Weights of a small mixture-of-experts language model, trained from scratch on English Wikipedia.
Experts: 24 experts in each of 17 layers, 64 GeGLU neurons an expert, 1 pick a token, a sigmoid router, a shared expert of 128 neurons.
Below are experts of layer 8 (counted from 0) of a mixture-of-experts language model. Rows are named router (the router's row for the expert), down (a neuron's output weights, with its number) and show model dimensions 0-127. Each number is 200 + 30 x the weight over its row's rms, rounded and kept within 0 to 999.
After each expert's rows: a language model's description of what the expert responds to; "comes before" lists some tokens at least twice as common just after its tokens as in all text. This comes from a sample of Wikipedia text that the model never trained on. Tokens count by the router's weight.

# expert 4
router,171,172,210,188,213,222,172,190,224,212,229,230,238,212,250,219,161,192,160,188,161,236,177,139,291,186,167,139,200,196,165,189,176,209,217,180,249,179,186,197,164,221,222,212,211,180,192,152,193,229,174,215,216,178,217,182,198,202,203,259,194,248,209,194,212,202,240,200,212,190,164,123,148,189,144,234,200,180,166,160,214,212,207,188,175,198,210,193,133,189,208,220,216,250,187,188,181,203,239,218,159,157,279,200,221,156,165,197,232,151,166,181,196,217,184,260,200,247,237,232,226,201,202,233,188,199,218,230
down0,143,171,206,185,149,154,255,205,223,243,206,212,203,232,147,209,191,210,261,187,163,190,198,261,199,160,219,220,213,208,271,208,265,229,177,173,154,179,239,206,192,236,196,210,181,175,179,244,208,215,187,226,158,161,221,213,199,158,225,170,230,166,182,257,200,192,214,180,207,186,194,199,207,199,191,178,197,264,262,241,209,206,208,158,175,203,201,176,245,192,177,193,165,206,202,210,205,255,217,249,259,270,193,158,177,196,158,233,246,231,213,184,146,200,179,152,215,175,197,188,197,229,215,177,190,213,210,178
It responds to: Month names in dates. Month names after in or on, and the day numbers, commas and dashes that follow them in dates, such as in July 2007, October 18.
comes before: ",", " 18", " the", " 17", " 2006", " 2020"

# expert 16
router,226,214,209,268,218,277,170,202,179,185,219,194,243,259,274,226,247,193,179,238,210,209,254,167,174,147,180,189,195,223,134,203,218,196,158,195,254,183,201,209,210,174,175,177,178,176,176,180,212,210,190,217,158,188,214,192,221,236,226,236,174,221,206,222,159,184,252,189,192,173,147,153,154,189,221,210,178,182,221,213,204,191,202,213,201,182,172,202,206,184,217,197,209,231,186,196,221,229,172,228,231,194,185,177,150,195,175,179,230,163,190,245,255,135,241,157,255,185,189,213,204,256,163,180,159,169,203,251
down0,224,187,201,174,166,192,221,163,231,193,190,191,208,173,238,177,182,237,180,193,192,237,220,238,186,192,197,221,259,179,182,143,172,161,183,195,255,151,198,218,193,176,183,212,233,163,238,193,211,171,192,231,214,212,239,172,233,242,235,155,156,183,158,177,195,232,217,232,150,247,183,176,237,161,187,189,189,213,202,235,219,164,216,246,213,244,217,141,148,183,216,210,153,217,252,211,176,220,128,261,212,182,236,205,225,140,249,199,221,154,215,199,216,223,201,217,142,188,205,160,207,244,219,212,251,169,180,208
It responds to: Word-ending suffixes. Final pieces that complete a word, such as rainfore-st, cous-in, king-dom, and suffixes like -ism, -ologist, -ician, -uction.
comes before: "s", "y", " of", "ing", "ed", "ion"

# expert 5
router,197,169,165,221,241,240,205,230,248,210,241,207,174,180,253,217,245,187,207,185,192,190,176,242,230,150,220,164,196,217,128,141,206,174,199,172,235,174,208,197,207,157,234,166,232,173,180,219,199,211,171,175,181,205,228,228,257,214,198,229,125,188,195,218,182,185,223,211,191,192,239,186,213,133,188,227,258,247,207,189,218,217,170,224,215,231,209,212,177,117,273,203,207,244,163,238,246,227,168,179,215,155,210,169,172,197,253,162,239,158,180,205,216,207,198,237,201,186,221,201,190,224,223,162,187,210,197,193
down0,159,269,207,183,182,231,218,194,234,191,225,182,185,160,207,216,231,176,255,186,139,165,222,236,172,167,174,207,190,161,175,216,183,166,194,218,189,170,222,208,197,228,161,205,195,122,171,153,197,233,197,184,205,171,215,191,213,211,208,218,193,230,217,187,231,223,198,178,216,204,242,212,182,215,218,240,216,254,208,194,220,223,172,223,165,192,211,224,200,211,247,148,243,259,207,178,175,178,244,205,228,139,158,194,137,128,212,176,208,184,234,137,193,196,243,172,252,222,159,192,168,195,221,186,154,161,162,245
It responds to: Past participle endings. Past-tense and participle endings and verbs after was, is, been, such as performed, halted, used, known, released, built.
comes before: " by", " to", " in", " on", " as", " the"

# expert 11
router,197,178,177,224,190,199,202,213,213,153,191,206,185,192,251,219,199,210,166,199,158,209,180,216,220,137,202,183,219,226,215,208,244,159,233,209,203,147,211,154,164,220,173,123,193,156,205,178,161,203,177,207,175,232,170,129,264,185,201,158,139,209,171,228,203,189,243,207,195,205,197,197,261,219,164,282,230,226,224,225,216,204,196,217,170,270,171,229,160,203,206,249,185,195,196,156,194,216,219,200,200,240,242,219,213,237,208,210,185,170,183,200,235,208,200,186,180,206,216,260,205,227,130,169,205,214,135,202
down0,153,194,242,237,249,197,196,150,157,214,227,229,185,238,217,193,219,192,214,191,195,179,185,205,183,195,170,199,242,169,181,208,178,257,251,139,170,195,189,208,202,221,227,208,215,174,197,183,209,196,229,199,236,177,193,198,217,225,139,173,220,206,167,202,162,232,200,167,134,175,215,256,167,187,207,180,222,166,181,224,209,163,230,219,217,184,239,208,235,186,150,273,195,165,185,187,143,219,164,153,196,156,175,226,151,235,218,171,134,194,188,190,190,228,211,177,239,143,197,233,217,154,190,228,260,248,158,210
It responds to: Infobox and table structure. Line breaks, equals signs and field labels in infoboxes, tables and headings, such as Senior career, Apps, Total, Genus, Turnout.
comes before: "=", "-", ":", "|", "–", "Personal"

# expert 19
router,180,197,183,248,268,240,151,237,234,216,209,221,219,282,223,197,215,186,201,200,176,265,158,185,211,147,188,130,194,163,177,181,171,201,174,175,163,198,160,204,222,185,163,203,159,120,177,215,159,180,207,197,227,218,200,213,174,219,245,185,171,196,201,209,218,260,186,179,220,161,176,210,213,150,207,204,233,227,184,203,187,196,160,187,205,196,168,175,131,174,229,196,183,180,158,156,193,161,156,183,212,181,222,234,194,205,227,176,205,185,182,165,182,216,218,198,198,199,232,208,275,229,153,138,195,199,207,239
down0,181,223,229,219,189,252,183,140,198,165,213,211,170,203,163,172,213,142,173,169,184,175,190,194,189,186,136,164,213,215,250,198,208,244,132,191,186,208,221,156,191,246,215,250,192,233,199,190,202,209,191,241,160,188,211,133,169,190,187,234,241,184,196,194,246,215,204,164,206,195,160,206,217,216,176,171,204,183,186,205,183,219,180,245,239,159,219,155,235,244,205,234,170,183,229,225,226,254,200,208,164,284,209,130,215,217,219,184,226,200,169,233,204,149,199,174,165,180,246,196,234,162,250,245,202,199,192,207
It responds to: Verbs and prepositions in narrative. Present-tense verb endings and prepositions in plot summaries and prose, like convinces, thinks, staggers, with, that, of.
comes before: " the", " a", " that", " his", " it", " to"

# expert 15
router,168,154,233,256,217,227,154,178,251,187,213,215,199,231,213,191,204,200,150,170,211,222,204,165,238,167,151,187,205,194,189,141,191,160,193,216,210,175,195,210,177,232,201,188,233,158,180,147,172,196,189,243,137,182,148,175,254,194,215,179,183,167,186,258,251,177,159,234,225,127,219,126,207,201,203,254,222,217,208,205,185,221,217,221,159,189,206,229,197,181,246,189,234,246,192,217,204,204,248,157,171,242,189,246,212,238,219,202,195,203,253,189,212,221,223,200,207,165,162,210,197,223,167,210,177,192,155,246
down0,198,205,174,220,233,215,212,248,142,226,183,211,217,195,222,184,180,192,196,254,150,214,203,217,195,216,216,216,204,164,208,191,240,224,251,189,179,135,176,198,188,199,162,208,209,202,247,261,262,143,161,224,228,212,179,233,175,246,193,204,177,243,174,136,179,215,229,207,231,208,146,221,170,182,172,190,202,209,203,215,237,229,225,212,184,196,208,160,157,184,201,105,172,202,200,191,146,243,202,232,188,225,256,213,220,215,239,217,217,206,212,300,167,178,210,218,178,234,241,204,233,194,183,211,224,199,217,165
It responds to: Institution and place nouns. Head nouns of proper names for institutions and places after a modifier, such as University, City, Park, Church, River, Airport.
comes before: ",", " of", ".", " in", " (", "s"

# expert 21
router,212,193,204,253,222,241,148,252,211,164,185,224,200,191,192,203,233,204,169,238,249,228,246,220,257,182,225,194,182,223,197,178,204,191,222,138,197,213,212,180,180,157,241,136,176,195,198,148,206,174,220,193,239,191,254,166,193,201,226,205,207,198,208,222,202,199,246,219,247,190,153,201,197,184,158,192,232,190,222,171,242,212,179,219,165,201,167,172,212,197,203,202,207,220,193,217,169,212,194,216,225,211,197,201,168,200,217,99,164,144,259,221,215,215,270,266,155,234,250,213,184,228,202,233,156,148,192,213
down0,192,179,225,211,195,235,201,200,188,208,215,187,227,229,209,220,210,132,164,156,183,155,207,148,216,165,243,225,216,223,145,221,177,186,227,253,246,191,156,133,217,231,245,148,185,204,202,222,207,232,211,230,187,195,171,197,189,227,168,173,231,213,159,234,222,220,158,193,186,184,247,265,150,229,215,188,235,201,201,173,158,200,196,189,210,224,206,201,161,206,152,245,196,139,221,167,205,173,213,241,202,194,230,197,226,157,198,247,233,235,175,154,178,202,181,238,226,173,126,138,197,249,173,225,212,195,199,186
It responds to: Coordinating conjunctions and commas. Commas and joining words in lists and clauses, such as and, but, or, nor, than, as in local and state laws.
comes before: " the", " and", " a", " but", " which", " was"

# expert 14
router,187,183,218,286,193,187,205,181,219,152,236,183,246,207,221,200,270,136,157,240,171,230,170,209,203,165,219,199,242,195,158,134,186,212,193,148,224,184,128,225,231,183,172,165,179,206,205,219,180,237,162,237,188,197,181,240,219,195,210,231,146,216,227,192,154,206,200,214,189,186,172,235,180,217,128,230,208,217,183,213,172,255,208,204,153,269,198,209,236,159,252,223,174,200,209,217,216,229,214,181,224,164,194,243,182,182,196,161,217,210,198,202,211,205,266,185,251,173,194,190,193,201,193,214,209,185,223,239
down0,228,183,193,255,232,205,199,167,229,201,172,195,211,184,236,229,208,238,226,213,157,192,206,169,190,188,191,233,195,208,229,137,127,230,174,181,221,183,178,183,236,215,162,204,195,199,253,205,182,161,195,206,224,206,215,182,142,240,205,191,266,204,128,193,177,164,168,229,207,198,178,231,233,185,231,260,200,220,159,246,196,196,136,171,232,233,109,192,224,202,197,200,184,206,214,171,226,193,218,209,232,215,194,220,194,268,187,166,148,194,254,232,188,196,185,167,182,193,190,152,153,234,261,206,202,165,214,202
It responds to: Years and digits. Four-digit years and digit pieces in numbers, such as 1974 in dates and citations, areas like 656.04, and reference numbers.
comes before: " |", ")", ".", "–", "°", ","

# expert 10
router,180,206,240,247,216,181,174,243,244,179,238,238,224,173,237,171,247,176,154,187,193,232,200,162,227,221,271,163,188,197,169,127,229,198,198,178,217,191,167,191,210,222,207,209,216,211,203,206,185,123,174,236,167,151,161,181,191,159,202,200,152,206,198,290,180,224,202,200,207,228,182,183,231,179,193,196,199,225,189,204,199,248,211,197,177,216,157,208,234,187,209,251,206,236,215,193,234,260,178,196,243,174,191,169,226,208,210,110,202,207,138,210,193,195,183,231,232,185,211,246,223,169,182,235,180,164,166,190
down0,241,142,192,230,179,208,188,219,288,175,235,232,226,211,203,199,217,190,208,222,242,166,233,218,196,220,185,171,211,219,197,141,185,218,186,222,209,223,149,201,203,211,270,195,190,189,223,250,251,229,237,190,211,212,188,213,217,235,175,169,228,217,208,257,208,236,234,238,155,225,196,198,212,195,248,246,236,154,214,218,163,186,227,165,216,232,128,143,154,220,236,231,214,220,185,197,271,161,209,225,216,198,188,236,157,217,206,175,216,213,198,203,234,200,162,142,207,232,233,201,199,201,236,207,160,170,157,187
It responds to: Country names, abbreviation periods. Periods inside abbreviations like U.S. and J., plus country and US state names such as States, New York, Carolina, Germany.
comes before: " |", "S", ")", "2", "4", "1"

# expert 8
router,227,231,186,255,215,241,135,240,173,220,204,249,199,225,250,165,224,167,182,201,207,229,198,250,241,167,237,158,166,198,177,173,182,169,240,206,250,174,223,193,184,192,264,152,184,180,175,204,198,138,194,209,143,189,218,159,181,242,256,202,172,193,224,205,172,149,166,230,186,210,171,187,245,179,201,214,197,181,196,178,182,195,208,232,224,218,192,222,208,217,217,167,209,184,167,215,192,232,209,182,158,206,195,213,238,198,182,136,173,152,243,185,258,180,268,232,183,219,246,192,253,208,176,237,192,171,205,237
down0,166,222,247,190,183,178,235,195,181,217,211,224,174,213,214,184,170,179,240,224,212,227,194,169,257,201,206,169,249,200,155,133,209,223,114,201,130,209,183,199,202,155,176,167,216,166,202,185,203,238,226,237,272,226,248,236,148,166,203,226,218,204,174,160,206,240,242,248,262,220,218,208,215,189,242,193,199,214,218,139,183,180,228,187,245,200,178,224,198,225,179,236,166,209,179,157,167,241,179,232,203,193,219,181,166,186,188,179,192,232,191,232,131,210,219,198,220,218,210,214,191,254,174,172,231,212,201,230
It responds to: Hyphens, dashes, line breaks. Hyphens inside compounds and table rule lines, line breaks between list items, and the prefix un or Un, as in aide-de-camp, anti-submarine.
comes before: "|", "-", "The", "In", "19", "year"

# expert 1
router,243,228,190,209,215,227,190,225,258,146,222,229,201,155,215,171,191,144,204,178,245,224,256,194,199,170,291,151,222,182,188,175,210,239,218,169,176,167,154,197,147,201,183,146,206,194,153,178,207,190,186,198,188,235,190,195,240,194,226,173,170,181,201,257,209,257,229,247,176,168,224,184,202,187,210,210,192,232,172,197,177,194,188,235,200,229,231,203,148,174,192,232,227,280,199,206,179,187,204,196,227,193,205,199,194,144,217,224,184,173,170,155,228,208,234,175,194,214,243,225,196,204,213,180,183,174,122,261
down0,246,259,172,201,201,216,224,210,210,189,153,223,194,233,195,242,202,145,173,210,201,211,185,217,228,214,190,223,221,191,245,214,177,216,180,212,141,156,192,183,266,244,191,152,206,229,189,261,210,250,149,218,245,195,160,271,205,198,243,202,152,200,178,195,189,192,207,178,187,165,155,209,157,210,222,166,192,202,184,165,177,188,199,232,234,180,201,187,149,154,199,187,169,163,177,192,171,187,262,201,290,254,185,255,192,217,189,196,212,194,175,179,239,159,219,232,206,224,182,202,229,229,171,201,210,189,201,137
It responds to: Media titles, closing punctuation. Closing quotes and parentheses after song or film titles, plus media nouns like film, album, song, guitar in music and film articles.
comes before: "\n", " |", "\n\n", ",", " (", ";"